config.toml
num_hidden_layers = 17
hidden_size = 192
n_experts = 32
experts_per_token = 1
d_expert = 256
d_shared_expert = 0
hidden_act = "geglu"
moe_layers = [0, 1, 2, 3, 4, 5, 6, 7, 8, 9, 10, 11, 12, 13, 14, 15, 16]
router_score = "softmax"
normalize_top_k = false
routed_scale = 1.0
balance_loss = 0.00294
balance_bias = false
router_noise = 0.1
init_std_router = 0.015
lr_router = 0.000749
vocab_size = 8192
norm = "layernorm"
norm_eps = 1e-06
tie_word_embeddings = false
optimizer = "soap_variant"
learning_rate = 0.00973
batch_tokens = 131072
max_seq_len = 1024
train_tokens = 529900000
max_steps = 4043
dataset = "wikipedia_en"
Below are experts of layer 8 (counted from 0) of a mixture-of-experts language model. Rows are named router (the router's row for the expert), gate (a neuron's input weights, with its number), up (a neuron's input weights, with its number), down (a neuron's output weights, with its number) and show model dimensions 0-191. Each number is 500 + 50 x the weight over its row's rms, rounded and kept within 0 to 999. Numbers have three digits each.
After each expert's rows: a language model's description of what the expert responds to. This comes from a sample of Wikipedia text that the model never trained on.

# expert 3
router:513441526579481482444497536451539534537464574668552530558590495454573577540466436463504419450440490360541466482494545478458520570473562472547572522532528505582592484483517452432520625520545466457497532468498508466466453545467470528486516545552536520521541538510496586562472571463492465533578528621464453481528442478466481506560579488493501412501470511539486484507470482491435543552550499494487541525500391485444451479562535513521510403458482471562475401565574432481560382438603482568489588463440455487545554494526474504555427514475486509526506487462538482413392542441441430462
gate0:480408543558532492563534472408536422392525463479512360379525549505490395451523527474459561511468558483493513463498450536511541553411510512426477514431468489460476409535518548571491448533527492541447500508535538553399433503516472586493506473500479587464557530446411511415435520483507578428530510558561548590453469438600565495525566578451547452423495479502489592492459548523474497467519538422470522432536506344496504541561502479500481533500607502501436471492413519546459499580514407513523492475447518489590519491514484437437532438434488525453557479524509461513448523524584599504
up0:471376593553465502462508459535549453453516499566417441468487558424397442512509593452522473606525416495615542450384421510553455402461478593489553438530449492436455511532552516428511455554519399540459502438486531504496529540517475530513546508546446501548536587486483564470481562502522530480505534557531469572514563401573593479498566505436495442446478531446473637521452467517541467424487417538548409482411510518446416555505507389495512500491463544484503513467499473458439476457502503497537552487456500552555484482518472446504448526510507539516481393547494478490583448408517425569
down0:477496517490452573412440416504601420513463529526467557403527413487369482529487497500496551496456460495512543415529428540462516563438573446550484520493481571565490573494526484573442501500467542532415534453516438557473505414478537620655554603525459516559580513567468443500460512539536541468399447535513586456460588606508516441408528515453473453511418571544435485437478483444450468519563575467575464529507484459413502470649467518529502533472521496503475448452516533439487499527485521513508534489438584550530500475536500438510444536507511470498573563492521488459468453499455496581
It responds to: Group and role nouns. Plural and agent-noun endings and titles for people, offices or bodies, before of or and, such as players, Minist-ers, Director, Committee.

# expert 19
router:542473570475474584484471341473507437465452540457554591475566545513535508496582427448508478514541555563527422479409512513613476543591507540494492515440475499473446488557571546399468569533500434459510579494502473509467476482483538467571446533498424505506503564552558400425524504510521493504517501455587512486491492555547495491461573453546594527531622419480510621525509565526465519469490517428520503494583595511402427451468451495460523444572439403496462523477431540453466530443502507482467491523485420547510473533512487475459605440408408557436572544525547483566476409523490504455
gate3:537466509498413513544432547458480542474534559513624501486456566484513510423391571495558507546507513457573487560519530404493517629476552482408488586510430449533536512557460456428472518512478464384504556577442533492470414482528550548513558463446581450492533451447464467594468473496541513450517492474564551450430535512560466488578408534409443470446523587559538536541479564530653528475491434498528407528536548505522523522488494514485510475520460512492396467496507510522485475593489524526452454439472457547529444506494498521556458536419506474474546402559604441400517493513566389459
up3:497530464580569525533497583557437560556520426548519457530490402537469562478509439460482517483562538447593550469457490480490521466472558478475518534567556404439486511513424503492602545485579530501475437436495550536579522515559519468528500477483526537511448518568483630528548433513377432569542476461531528588447446471481569502545497460456657586540496507528398520622427531430418498494479521468532520484400442507465460518534479541530491538427411491563490491413447533571509407500482475454526466429499555511541530525489492464570479489487467471499507591431515529547372516500424573532
down3:515495442436553585496561453447525506529454447463411498487380615465533425488524520549446506482513565440593449542510452537458436485524458517437539500439551546509373519345504562554439491443437459479477461480455499526486546554528558559490465486477492518444418515491412483436499596413555400450504489434520429441571510562450548467454467483462436455468462521496451513425495557422596424509534563539429516529470570493525437495478514448465400501474523496458503478544490483443464471501429516565528509547484482506433576474442460487364464476518454538508483518604427496448457556553500554566
It responds to: Table cell separators. Pipe separators between cells in sports, astronomy and results tables, coming after a name or place and before a number.

# expert 26
router:395542484560431511572527422458576512541498471561427577503485585448368493455586574545543482445456555503410527591558486456593533493529508577490452537473574537568551505480544544530537459555516505562543513434494538471530490552589497507530521494526464506418499413509418540548395514559550542514411517540547480386504485425512528497468536543537457437494466426501561564499505476475488480494454500488471411470529494514490550452515445479503440469523494499562437540537482560526476524488468496368521546478415486543455485497592439390484560559423430516469440430594489454534562495596478605492
gate0:560480553518443471577474562529490540511468499492482430530547493412466537530523580527554576512491465520483588476517484517380539505399529459512430440466590516564484421560518427506593409577611502499446516450521463481538418623399506464611569475450493427475525463468499495507411429564466480511394488449573499478493470563534506640462494452469578525431504486457505475532455541440550451457435474460503532438541547541472427529524480522531361460562501509476425460640555467442541492465516534488472517450473450515538521498517496538457505561448524537568492459415503503558574479522485507499
up0:524561448554503498465479446484441470376565511515462479426493452486442486491558438613518491538490552576487449425539433493491412524552536494474521459448456548514559452452464606576458598479539648488588499579553368496543545495521531470507495559454450552526509444498521453495465556447441396530502560487509543458479569466484482445636537630506621474556495472542465539508459458476546520537578386526504481471436518472511565501519565490451559514485414442515494445465478507530455471559496529460515526437487489528509456462489456400491461469588413585512470508478551532477433575476464499480
down0:474430549524538539505519469432552450423498527524462519571565491498555514597533429469551441435485531450533476584484431529479479492499502501372402483474525495494505493456507540514564385429538496485527466486546497535473527536496497477628539559386485479466443524379504510505491497512431451566477532544481460469506487398533460406523551528569524506492482533471496522496486394475505594558509553577459485464476450481442573619552423509556502515589500357480438610500492555464507506466526501553542543427414470525480475545435501540492555474539488476440518565587540549529488583354460459430
It responds to: First-name beginnings. Opening pieces of given names and titles, like Emil(y), Jer(ry), Elizab(eth), Mr, Sir, in family or cast mentions.

# expert 4
router:538429496451473506544479445518520503546468585451377419554554440503567575490425507537483503576558494545456605480445512458564579573457510477507496491551556567562538427456467525506518451509500489537470519514421570393520461574530542459523438532535543532521488444569466500539575473537422565510501561513524509520432458427506480404449488439522543499423444449533466491539450493545534502571404485476496537572594534559449481462490446539516514579545467547570488585475522566488484494513371404504433541548476384544534438480550504591518427530562471460504508401485561541494502399468425578554
gate2:442513453515478531455487569421612491469552504437538468530495434505524429541497491478622537552469587542551501517466501531414550496517502482582648476514462544494454524622591477491513572476502528564540494467472460456447466376543391517510453525545556461509491552445558525488482470507505476524477448482462497430518542488512527503469551528501554622420576474524588559565559501413467526627429428504562544515455558463511521628516484462489480490555525497443480488479462507420482503504517559401496520492499496353434523592497408579509514484454520481493442542552472527577574555466543502492
up2:494492422515530479536502516574562471488551507429513377620482474572517484495452472477527534564478502469505491536483467527513499540500508554515508482516502527589473501481577541478506505500518541585456452445476549477424486407458430521494535555474533528439445508535539476541429414556480577412481464478531514489604597554532510443450496518499527508527484453464683487589550488465418484593496446467488494507512541529463465590453542441514471574478521532540516600459463399470454467535481529411563543571560490375455562520509523589483496395477573441560411627532441507553501542531481473599
down2:518489505547524441475513495441402496459498544483556475556411560601481463422516568458446549412507563445503506516475443464585531565522478476530611531553477468515524491506453481609488460517483537454567505444541520507489491516449522558532432521486416535454546395494568541454518586391466470531470483438418536484555447466461522494476540594458635480500444503538478398550479601486511477514535598585461462559438535489470493495449547499470504552570649555510586542477493417555567481506505533479593466532477521567420516490508489492485594511594508487566408519527426509491400562533501497528
It responds to: Birth and date parentheses. Opening parentheses and born before birth dates in biography leads, plus year pieces and commas inside dates, such as (born 1954.

# expert 5
router:484494500517460535559451457516540517525501504477440500521512581552581473460535544410440481531579399530487447533447514529484483567556459535589507567432416539464525379469535410499417442578416434493457480476526455516536395548496529397438571562480494412524509513478529395515507411546474532516509531498619457518465467558492573488435484585555523534503593477521612486555440589584455455448498478542565508514438503487504516381516466552438558471521496523516486516576517513446437509464448531475542499568516418566421551501614584489481510489457469455490496543527555429579486519448542449542
gate0:465419552517405454520493577495457571476470415508411522579502513462384550471474420594502524515539474461438472487462423428404528586456449489481464486572489481638514450470535469505420421476480479489453474386501545541507359522489467430433521517396529503507511533408504483482486458442470473467526491449482475539495474481547485623517511517514492492482515505490536457452533480532411544488603498386452545479455466443494489324518499487373531540528552621465485494522452489623540452539519532480542450478513464543511519533569497447499480551491525557549460526523541466489460496545572484492
up0:571513496501550529523480486547579487529459549550500522497473475586496536559597525421472436515416521482579505570545478539550531584433461450562583437471540560504457461431508502482510528456481564511527540608476459554419607557512492456519411458506516580430467446495423557505500484577437453552580456502466451534573579475471589423522478448477511418474492523506485453563522484446490415500489504578581525480476524535473527542400549555627553404522523419478572574504556490382443541462513570430500411521492549491570550522503550541491589508486545504471568451448483579522524491449547420479
down0:462543491504633477450582423445536483502529567567552559519519428499459549520578472410550524538541450558475488542418551501582541511526556545468429461492471545450573493461409527498540497454535459514530519387554544510500522500507540514494494588418495541469650484491411385573497624514504413472560508536440545509420407537455532533396522530533439513531487524480461467529506464528438480498553483542510498524612474504457449564471494480504549441516492461497426538493396514418492556460576490531510535511499516536481568502416456501470434496502425487520574526522350536542543600504488531568
It responds to: CJK bytes, mid-word fragments. Byte pieces of Japanese and Chinese characters in titles and translations, plus mid-word pieces like candid, communic, Championship in tables.

# expert 14
router:520496509522564492462444425423498572537559517484510472440556514432541554502414477516517557446497579472532517546514458497511502604518493535449584577527463472550465586524590521494444504474596501482518514473451519502525484455480525528471507392460552510514478542546488554539478488448458417571497409566521553457467440493529382508549420449481530455465457528557531480446516488450451609500428426396505453430501401496403570619474523471519498482426541527407502428499599477516597456445575442557529559516511595535482534507457538446553429405540531488556543451507533499406436412430475463493
gate2:521546476542438529504497485493502494435477463509556453530529453458575527473451462527483507535413469500606519556474446444507446423558407432558516530461512586464531475557469511520503463424450440459512545404519536531584548502482543506455484503603496480505415574415494476575567481482394498552449537527508432506531490452513529514563442428443624488589465428459420531498474500488482486469436489454480563501387551524529491534463448424465470492560466597419568591523493531530561405391496503483440436419488439517563563518469462538487465567448615471505455413611503480543538514457444476582
up2:433476470538358562498503425479458570535510531438490538606565429440500524534499512516502390498443460510579553518611435446504524521429432485535466521430476452526451575482494523483531457399528563443507522378523482457487413453520525571468511457492413482445530574579549471610537413497412465408527439496528380530563451462509495423510529479520560601504447501476427562461613596474556530469515478503524583501466489552497516480445501456487500531505538457454529500489501558503550494530565405437471484503374459535412523496545553466491465509424506531531447465504467514540508587485485460521
down2:566489531430580455551518582474470453409528473533479446501468519533545525481492481500528590462529564491468510459581521556495505463544600465463493474513525541390554491474484492520451549564488476488478499523474524541512579502478538532621481618468565499608495399420536510411450591510573540532485546490496544499491628543495547567431531517448449394488515545439529449559345395519428511560512577524472478511539489453501511480652428466460481523556517536512531514510485495555394436499479573484518452496584490462537501449470495577541467490527424522434522544450426581454497458527436493556
It responds to: Surname and name endings. Final pieces of personal names and surnames, like -ov, -ez, -inson, -berg, Smith, Jones, often in tables or starting sentences.

# expert 15
router:500514542553484551491417503494492438497447572505527531563541493508562410498536486453530466586497567536501479544520555493549468453400489529598519546500488455450470430514544450410507485432466512501438547545434512535528467505577519463478545539497434589477566548535527439469506469515467492514411509528580418459445478576498545382475580464516548530560478368498565616539512517517442632528520513501569594518477592547509484495464436447514479477487425458521465543522412559460549521506513497482495378525559428485416532464570497604431535561482399545424582482471508484527540436453598555530
gate3:487527437465531467549571539480450383474539407577484409536493520442561593464533481483493538494513525526555508515508538473559504494526489446444495478534527582542509506551454482530532537545507535558571511499544523523517530512493463494484578557506359500602481538478493467519480641521565480569502431504517435398490522489532541399479479407439480486512458487534481445566526541483518513547337543436518528524454499431513476477490527515527377513560539492534451518495516522559460411517481476467486645510525510447534379447513577524561513412420489509506356506538485615541523524529392454529
up3:517489427484564485536538475644503529490472423546497479512447604502611594520580560478496509487526512582466549443498492523476495455491449588563526516497483543502529499559492520476602458458527398552552518517499465511503442402509514517526502503577429621598415514510573457509475601515594530488506432451429490397473493509498426444443541439440554445513542538588516425460553562483519510580412503427383521507443496453513482446548467540509489459465527474473551453459458543469470457500561509435558507506426509488513461492546540503481543476462536493558491583517589617450500514357449460519
down3:556458553616571487600538517518523477452453519494536511457519473511373516495486608413524497434470534422541497516477535429545505486497532486450444483412513522411521541472429405529463454465496511541544478441502536396568434550544454405459402480467450472435476544528479481528538553445533437366415452555511569451561556463491511511539564636524483453508577544482438476483479534612450607545553456405531503525493469477421565440434493546516539521470539474447555452540549479499494533422506577505546426482452514570493463478548500483491470499485533484460597529519440602540508467525486521576
It responds to: Table row starts. Line-initial pipes, list dashes and section-heading marks opening table rows and list items in filmographies, discographies and career lists.

# expert 20
router:590508490501501520411510563495588543583583501459520533505502463504568448524494520417521462523500547556588450490444476502378443426551536522536537425491506451634459508500522480487459514475507386429492552495528487450439490520536538584514410371528474433450506525432536467514505446433456468491494457429540449548571477551448428478465496576524527526568551443528552415493601551464530514500444484441496448477528427473430459607490478569573535548480532483575453507450503540474539588471508396529412505497484584503542617486508541437527492526455513563533451410540504475469485421425467424560
gate1:449506424491484499549534525509507418572487447463481613490521415558524493446435487509472528531577451609546494489499380469521469464440521552514528453561403430581506501475506478566507458516379505535454536523478462510535540509489505596503473576473521482603505508577449486445560561533451485499551543385563561529533469461534554514498555548500524457549515563455523577465499448445478442449507536360516488533507461493537552569543568468481563569530521490508536471564581506538519479439499512412480483457622525568442513519465481491575565548509595562550528493539458468499636563539474381402
up1:471444606447529484472553476529572513518463540585454435493439565492568495494501499464444555545426556569489451556442419547573528424390493587418568588495427529410523501497421548422480546558558484422392511518497538553464512432507485564497517376446559456523539502506438554568503505493556499545487440446471427467458408506522504556536463446497520497505498519531507409557450492487530514510554592476417501500486478532412537436501439406460544493543412536477535553443480407478519435505611554577541416463525480456493479475494493379527478427524447425583480543480512459458492476452504492493
down1:457497485504517544516469530463529546499408471519561564521438565546568518590508578478555509524516502589566490507580570540534556584590545564582581643470603592521545557636512423472572616523490442613555444510497486525521519488516457592493493447514538552529523539494517568467517461465547505570470462512417492539499558447517489529512491455482548529449609545528468519498455539564500602496540595480438594491479537536518544437468518475569546499435500493528397496615422505531469480555552502547556528444520505526527461524490512495549508575580490418482439521537483408527509491477489541549
It responds to: Capital letters in abbreviations. Single capital letters ending acronyms, codes and chemical formulas, like DC, CO, CAS, BMT, and subscript markers in formulas.

# expert 8
router:587483547483555502518495478446538460496533388428535542507441446541515569534567467484451471536445566513530550444530494500508421470550545469490557435483480511493437513599490517445519517541568477472581532500482505561529593488479533564553483533496449503494559409553361498411439499522494520520517427437572527468513553447565496425469539507584482535441518482552479499404587452559497442410509567518540514502530526455455517461492473457429528526473494502499458569430598410532438595626410552517562398384523442558493393536484469465429559535497464459462510460592427481527493458511521459416
gate1:423400410538500582602496527442519619470476446485501390505429553575585464510486560448495461567466568460485561499499500517441441531498478416470421469539550413384564609544487560494499480623495515590516455433450492456440572465390515499416550427470508494417496492527606512414497419571482502508531425544504514482475491477509538566521462540490520509406470548543585491456529493519550492518439509492502556447499496490465505496607464564490444511612484442587539456546454459554516489507500464554540482594556464434431491498509499464519499526524483534514534461470466432484469431432514466562
up1:480529484500476463435399485532491421504490448584532522542478465513447671517535467534562418553520437534628535592481479453496511478529558564541552521426527563502425531490553597426592589445512462561559564464489535498509455568531429485522532456557610528510475510517476425574517604456528501476513519499468550538507580531524429477487511464582458509590528543538543454540421523433503484440525521427493555563553371430511454457537489355447526527344549460534494497499466477500400501488493510471498519436472504526482506487509506540507485521410438471574544524481515524519570443490490499488
down1:517492455516486390536460548500389511580538613452499515462390440534385456496456578485480509468544483487543498607505505477529483544457535495463534451532514528515455473518564494455470459358534506493386595540525548567602483472493491454385505443518584511465496478539414494492543502448531442440477465434556584408443502533456528561534554440480411365496421501476496522454517591390586448541506390499490511479509455491448504532438515507510551546520565484491464521417434551516430462560524563496460457541521589457467493532459484411480492501493479513472438479466521491423492447433510554496
It responds to: Word-initial consonant pieces. First pieces of split words starting with consonant clusters, like cr(ater), pl(ane), circ, loc, temper, often in science or species text.

# expert 25
router:541570542486467556511478418526522553535494560430396524579557551550538520538541550487516503513579397571561380524436502430516451439537483563591439514520494393459441495495537479437459479454491472517612505405447466410422460527538421509526542522532515461454482589446440539492502521444480552546554477455532457557479469528470464431467606511545545598516426384512475551514529385456424561548525473565562406503498513531469572411490479519528493489497442478515479551476503487458489604477497549468531595537442549440533465498536527496519519440490494514443603415500498590551531434479540527530
gate0:526613484443507558467472495483490508556536502474432446597465432513538378493437531445584486485497463488497553451510480505447495456510490480473482452524579517490501475536500522522532518543410501468554508528572450421519517516512613519533528463531525548554518404487465489571469485480516451425461472499515467498576510559499505485431512503488504484517498625566466466497460487457453492531543447500535441440404449427507460557375575405558503477435517445439503470525526385554436447641472462594585438538457638467501454526505493521539557527501385430476387501445518415434479547428489573563
up0:525581498420515555486478490517493492514531450445468481616470412515546435483443497464535550499509362514494525392469458491466507452530524554454522421616544513506528528525457528472549514578453513477509510466527483492426476535525639452555574450472497580499533388543494520627464515493455459446444504478504524533559572558506477464470510541483486438535480585607473478474500434462513489532559437507577377473442419490539490597402517445527482507487497427473536482526505415528451464644450470510532448576519593490486428471507454552506485541457440401460422531482558451457507526433521594525
down0:545468574471454602625419496517483533483521541486509487491413452447484521515491399533537550562492477566483539542498469488553533444467486571507549488513454555560516445425539498385540572443568502527588514487500536443507539551419467494449596557458496493473571464543469564510526519540432496576580605541535598532493480515546518615464529464475488531547508435510520578386451423418565520493448606480481469545427413539453518546528410511377544553475458457488554490543517485508575486508573436470427575556460497493478544447504429490522540458553533505456517536465442426558485554523535550408
It responds to: Numbers in tables. Numerals and final digits of scores, years and statistics in tables, such as 2–4, 201, 4 before a pipe.

# expert 13
router:510526402526462469559413564448437422428547458502511448460572442539433490524610587480464486501580527421589529557499503514362487412482641391541499460535434518418538534480440494587521504473468435460420428540570490456470567532477432467513445495574547478514539499491514486468520492557465518499472512480492519467488484424548411516481547508577436514556513532559558509506546540478599474454431446535540494387557516459501411520528581567581430549536551477579520455453436477513449528440447534545521515519547475510433472449473546580511494552542534536453533502537475499451474578565520571437
gate2:560455502517505631457432539443467384543508511460568530605537476398481518544550595441471433481541414520574492528466527530447512560521525518510496461590458547508490505461516545456461492508497457577513498486462471554433575545483448488557464521439519527624548471508570421513488501533518429593520422518456468496549469541547552385517435461487538534554413510514451565489456408475512471561475467467555578529463582457528440527454512515461577526487583573444507406499523541495557562512464469493474395483544498478467506369431467466444499425447548493581490507560505554357485486560464534498
up2:479419499490546563516460446567482463553466506402587408610541486408447492497486607538525440393402505481565505512498482506506501515448541506457471451467527505489537548492511511456540411482448545481449493505556509548543576464487477482471463549519482580576550468512534464579489517487475348460524517437547532548500508553489514355543462495490528503559413534506466474439518502458526454488516508503494557457488539394595469531571429601552502494435612554480572525526473439449603543527439457461507485513426451549490492401537526589598582459506557490386497513484560512479530552452465431459
down2:478491499419510515602429500514480502524595505520529484548590457490481570387483416487457450453555448499567581538484521499491527493433444512484474516529502473533537505527529539502451409466437543573549482458541448462585533474455414466407453459463500471463523485467423463433483430561413511492503574531521469604580516554458380463557470473450462522463476409461483504515467487518419519569555372582492462492453539457487504513453469422485455526402482426467458500530466486556456523532504481395474318453473479476404494499492459508488557442449433576488565421464513463522522491458464379487
It responds to: Word pieces after capitals. Short word pieces after an opening capital letter in names and titles, such as igh in Nightrider, as in Sasquatch, if in Rifle.

# expert 18
router:502522503488409547510463458501562504478454524527496556539525485544562522439454488481505526485565525550485405514434552463556488495564552562577523452511486452493477488572577460394504472478505490473508566447439429489519440580583439429550522527465426521481509533504511389425478412542541501546481512441562457527553502542509602436466518463527552581589575396517518530537462482522470576623474496538559501465430646470510501386471472555505522485568434467528446508504467532386517553444538543481393445522539426584574538499477484464417588499444474510427611542541550487534481477463528492574
gate0:540531530567477471483529495488478573555471530501487587509375508466452404505493567491494592524465544476486511527519566379481547497461604514497476480547566457498515572359492489505605512567452504558538452571473577448502406568526413439496498428554497513574502571526468498556505573485489487453344488508463478454541527494447412522528458581418447519471495501497504425561509486424562483504523394509448513436470446544504522536480489538523487464584544594475427520509523509419550454492506424492457530556598484534571551513377441495539467482483444523529451509476478530413420532413442448509
up0:446529464485452489434662512496499555510513494446446552540536426515456616511498458438431436498567524507527536495532480464627525516518425476479513422516437596476489571536472538458562553474533459443485537601466508545530513481467480533501494416573494483523523527474568456504495499524437410489603512471508480449454460433450606539564389517551629462561489489530424506580520497521491450420478531498421526489500536514449456440542483522466572577553510479469608523593481408461458437502502475528606480515547463484461406434507474538541474536544392489448425501475441487545428593470501474455
down0:492539458404478493563546562550522486460539537432513519489505498470454534479598527552437520464474448528435444498496581456482430460466474578501433455582496444450485481511543505519486514491522444538590504500548518454504559516514465515422506526554443483515541477530546504472504617483481521473349446627544483494522502439522499486464471505487502544471492538477492503523544497431548507465460527441531517412464429459511481506578475528498555422540473448410437525390545538542516413498522490645462530440443481426412526560523570500546539476488419512508610421542384451491459491549589520296
It responds to: Closing punctuation in lists. Semicolons, closing parentheses, commas and pipes ending an item after a number or name in tables and lists, such as (Egg Bowl);.

# expert 12
router:463403437451485514536425472522536539462530577497397491485460508533461547469548476426545540517480547501513486594488498558560500442403425535474501523465538476468504559478458492401499569472453459411597583532573509471435468497432516521500473518451459430485538482500605537476474541579556508416552536519472450556470551477492533457480534469618481537429532489431544468585466446590483410536506538570542552580534521570532486450451580422476517517582453478373475417488529482506475616558455510466622477483522513466536483494428492462540512590495476453551426468508395489451474547465424572435
gate0:506432533520575445554505503511421480482587476457487415525429383533587498564403563535501469508485474523568500532544529433494481577451507425532478538536487488502547445497463452508549499538410568519528575527533425523520494469433485529549581455480527556500435382506436400458520532470504485471610488509508423543493425444536534489514373511595514600455443480501523487547518422497453529557488435598477458449413503398460555432450488465519501488481481508478490493540452581561543464541557513423621605469537477478522446462457440543507497546520409488589514465493590499490580492551479408483
up0:442432536522586450507547486501455543452520406466528453471470472535630527502443528490524468556479518542484463637525459330484449574470458574533467426417472508507568504490455457475619530460416597554571516467536470495532431492432435552540491507478478498433498500470474511491503520488516484467464469419509446431535381551446587532450446543543499547495430538430476461538554437468396437544452452565506421465435393469491566452452504476536492483509504567440445492526447533561520479513510518473558583420545487392557515462428405533476515534544497527543476451520542556435552460484458460497
down0:554495503540519573418448420454487439416541521466373491488419483507513513468441498559561509522422564438501500459493454544460570568452545521563552442449497438504539484461550562462511505514597454436524560427575440371544459404448458510512499496472455478516468515528476576514605485517527522491445497452578387410486530528505476480486458515546578440411488445501518560394479552439492465486503440612419460433411493481513562460482523536490528575557506450413580558514526573493402518449408525516482539475451571433495414448559465494514472496463509496457490489446468545521454562485457405529
It responds to: Sports team names. First capital pieces of club, country and league names in football results, tables and transfers, such as Qarabağ, Pécs, Hibernian, UEFA.

# expert 31
router:417506445509510498546450581524518485493531470508466525527429486438369495479491462578545454540538560521503458468577527447491472495442424550521493399509592572402490458445466407526541532506515464564418449484560379525458487430421562588484495551578505505525503421563477562517537548486500539516500480470461554388502515455502530549509492527416377534433456529407407499566477464516532493611509507597489578519438396543578593473493529516469497524548591541502521516476497537529495454475515525502567533550417494527534456500517481617461486454486523464473422527503439393408530513550542477440
gate0:529473502495550472550460530479505616486414558393471466420519484413477516513509575602436489579439497609582514518421635531515573590497593481476473515543475504539519473431462477495499467497508434481418538493531477464490561435510421446462504464471578542493412565566473316498496503469525479487494443455502483465387516552539500502522549519548511443509550439528515555469493559607483554480395549468423560514514486530548593509514535556467481498429445547464514557527491560493436500574540552463563440467560481421488469484557540480464453444544500499471543545449475624448496513499513576479
up0:503531512520537526507458516495598506557611475523568557533479521459549578586613505422504459529522565531532473543492514505515476529440484540477436587519593507567554493498526494497455504507469530489466509471507536458500557443406460462493573545596472502515541494549542524548515465543433414457472370571556581605486532429516605418477551461519500493460449532514440430469465442481472412468512440439506452562607514518555476512490570431561526545434556520548535550507625555490500539569528599485479505516487524509485551460442390445411484555556456505504379457546485410484496430536443491416
down0:570489485545567443546571526481518587487566541529585466467541580474449542522484506402488479500566499488452527524503541550473541519495535453488620453422501437500477505586500566512482625505570512530514495418480537429504554507442585497504490483473497540474527458542533489577471393558524409569558551469605549544546487484558457474542561470482614585579454482556490500503585345583574480409444562556544563393519515456596467453552446447561486488501428510421484471540525495534472469455433525444556473547585491530511573525449471492503510459495483436565577517537533483486459561514555487519
It responds to: Word-initial stems. Opening pieces of common words after the or a, such as pre, out, Re, offic, in preliminary, output, Reorganized.

# expert 11
router:575526496449486493461521449544532465462440485395543522494493502542537600474494509478611517590516497549528502518435559468528515526484537589452509471509468454469511463512537468407573472508522474518534534435521513553456480434511524430440568567579540574515562483525497392489465553424454511409576503531558440579512486530407431453475605462536550551525529410460508442545476412487431490621435463427473494470422553440601423569529485494513584512524519587515473501642500541478455515517446478456469434453524516511535522544493425491382545568488467530449455439486610443535522490528573439512
gate2:526492485564377464436499454505531536495524577448421432467556493453462569390519549506519485572548549440571551536504441544459439532569384548482549557456505519450492456551487565584534578443459496486512435555578502487435473467527449567566474505469451490575536492569548584464501480558478500535514594443475374590545510492619536558395530422553532581482509486493456457447499564484546492551495488520467467495509457544489501509511427492562502446431572581434506417522528450397558480557428504478469548484470560566554540476446520419412458437477410450504430499512499547513539491497444476454
up2:577457534535413441504478569454473418466549568461458519499531558487470556437476557459486556532518540444502504533458452484471449572493395551464467478494464527424433521536511479600543563396522555426453435643540492502545455466450430537491555495565453484549507500550575558463516490573574515549531511409496418395510504535581465584453513482549536560487548531448537510437530567484546514543493529481477454468524506560552439453526445393531451467393473587481450426555552453428553479498467444445595598471532567519460554423421447462483458433507461457568476522505596530529491456521543513459
down2:518510463414506527503526508427477553515489483470571666490440536547467532599465504506457523455625570492509506451479442435513599546530562444505541474454499485450444494523493477491590594556434474509460533534527453514492446501483532492508516574514558552486435460486472447397501483564580481469501510564450444461571564452518559482429496472555565464444501482434511463473516536411487613563509543465452502428555499491549498442559492498429564424512460542534503502485511549544657515475469565565504428439474454468376580515604518450562517461476478554564480623443502570479428500545475460546
It responds to: Colons in infobox fields. Colon after a field label in lists and infoboxes, such as Phylum:, Batting:, Source 1:, plus dashes opening list items.

# expert 17
router:509483528505523447487532422473510526505533545426565533567409399421500443486444520436572525504428476491405465487524459537502516543510418552492575447423592562516564509500590543505452599518532507384445532503514466566464538478457541544516516572543587600527488483460579576505487453423389515426565555435474543515529458501562447478484513591577455493515551527470492453441477467534484479524513535428561513520587514449493591528533532475485439441512433480447538409483542444447534448526523458617504539481433489514563602495455495510541392424538574539475534552545429554491458483449539406498
gate0:431586473566515407410557515507501554509452461502492485504438561438462536403468498575493565467475444575478542476507503564514475467491447504539464459554548489489502495451443482576517520570456463509445483477536485508455526479427620510444484526476540489407504533496494410512464499518600530461450551473459475474565490434481554461464442499595561599465400512520447474425524473406516497501449441492524532502567658593563502557484540473468572504487467499460527470501507491484589545489547514337382451571503607392489476407457504517436449394514409502520493485476529495515478521539552545546
up0:501468474512589542481482439440438523483443500484458469485528613484394498517511509472512510515465453462466525522527540381466463438501439506488615518414617404580438358554429543467405445479487427506556520519427422559549491574520505469510536510547500536495483502463476496425516511446449541534437478550526550539465600540551476464516511509496376515552566486458578483487517520570468486511472514432557514470474512456512500455539456514485353465522450566542493436518563543563595567492436579454565477537422520500440542439442548451563527481502520467439529541530552475510583503454355513500
down0:511516539574522521557478511484577527549553494603487570537569501471501497546566493454492487429465518491516478382381527549479446445478506447530536519500458539606525555471403547519557469444551504519416550518466450473417455466503466484450436532577587410499567540412603470467598463408590471593570528496569503392496529407544429592565498496524491497422540483548537482509487432534451559564483467541553517570538458487487461498479575551511510487505560533492534527460530431479462484507602610556552554469502531518512558508509405591484492576496478500573495526436423550486501481506537402531
It responds to: Place and institution nouns. Geographic and institutional nouns such as town, city, village, County, district, University, station, north, in location descriptions.

# expert 6
router:551566503452568462515573502558522389489473524441483474522485386492400550520480560432524503570581568532460542459565520528525465431522454540442484467447524518436593431395563532550518482513485499388455536475535542422421597425515492479516511447530517494466478402463505439463543479440600488489394538434529458600443590445504431507536515506557526492569519494496511550462462509526552464470563486516548481526541460489463433488526491501452526530502424460525509472434487478492522448545432644471529484499495552501555497544551585514443475537486438553535450594546493431592504560488472362607
gate0:517492469487541416433592476583464528487563550490488507534553518526443530525507438569438506487496471473510537478487549544506433473496540461492483463537524546479499443485436407498503457458463488426414462529540385408527554507530480420556456497561523453535556574503394572541402453512545622536463418492499555438501522422489414522473468547495510464423562470488448461607517418454461521450563576510484452539432411481608515480579470465433495456442483475467427423504619513485527418470513522507580463533496452485570515597430465569438507498511484501402465529466412450596503454544486418539
up0:500480509571493628461548403486484576501454485530522583424589488545524514362516416568507464582444485522467488514562475440503414485525531534514532473513484518501510454428487459594539477595542505455520494494465550476471456511387509553587439544494483467443479470562458488483536548534524521543481563530484532526507492652504492510598518475412521527560602500509587518485532500458451453558445545468549479462486528419427423491486551617465572483488547575561464613362470469562488559448444512442495548424532463443575480452532452485542477465512495465508514403467551422466485441478497526460
down0:504499551504587537367464436456443523515531507437496369522500480500438600538501517501578489510641524428433454502538583456489521396428503490534490484524540487490486499528506510489465516457563515551475460578531577473425462459447493616538426456513463576448556538497585518557552427506580451535465638475477504476455639542595539504514508494486482466534566391409523575423518574546511557511505575490491559478535466431470409542551443469504463523490553510540477545393478486455521533520440497542441493489423584522474478519420516481524510536522467505427564481555547539558491480476534543463
It responds to: Codes and initials. Capital letters and symbols inside codes, abbreviations, initials and coordinates, such as asteroid names 2004 BR, F.C, Jr, and the degree sign.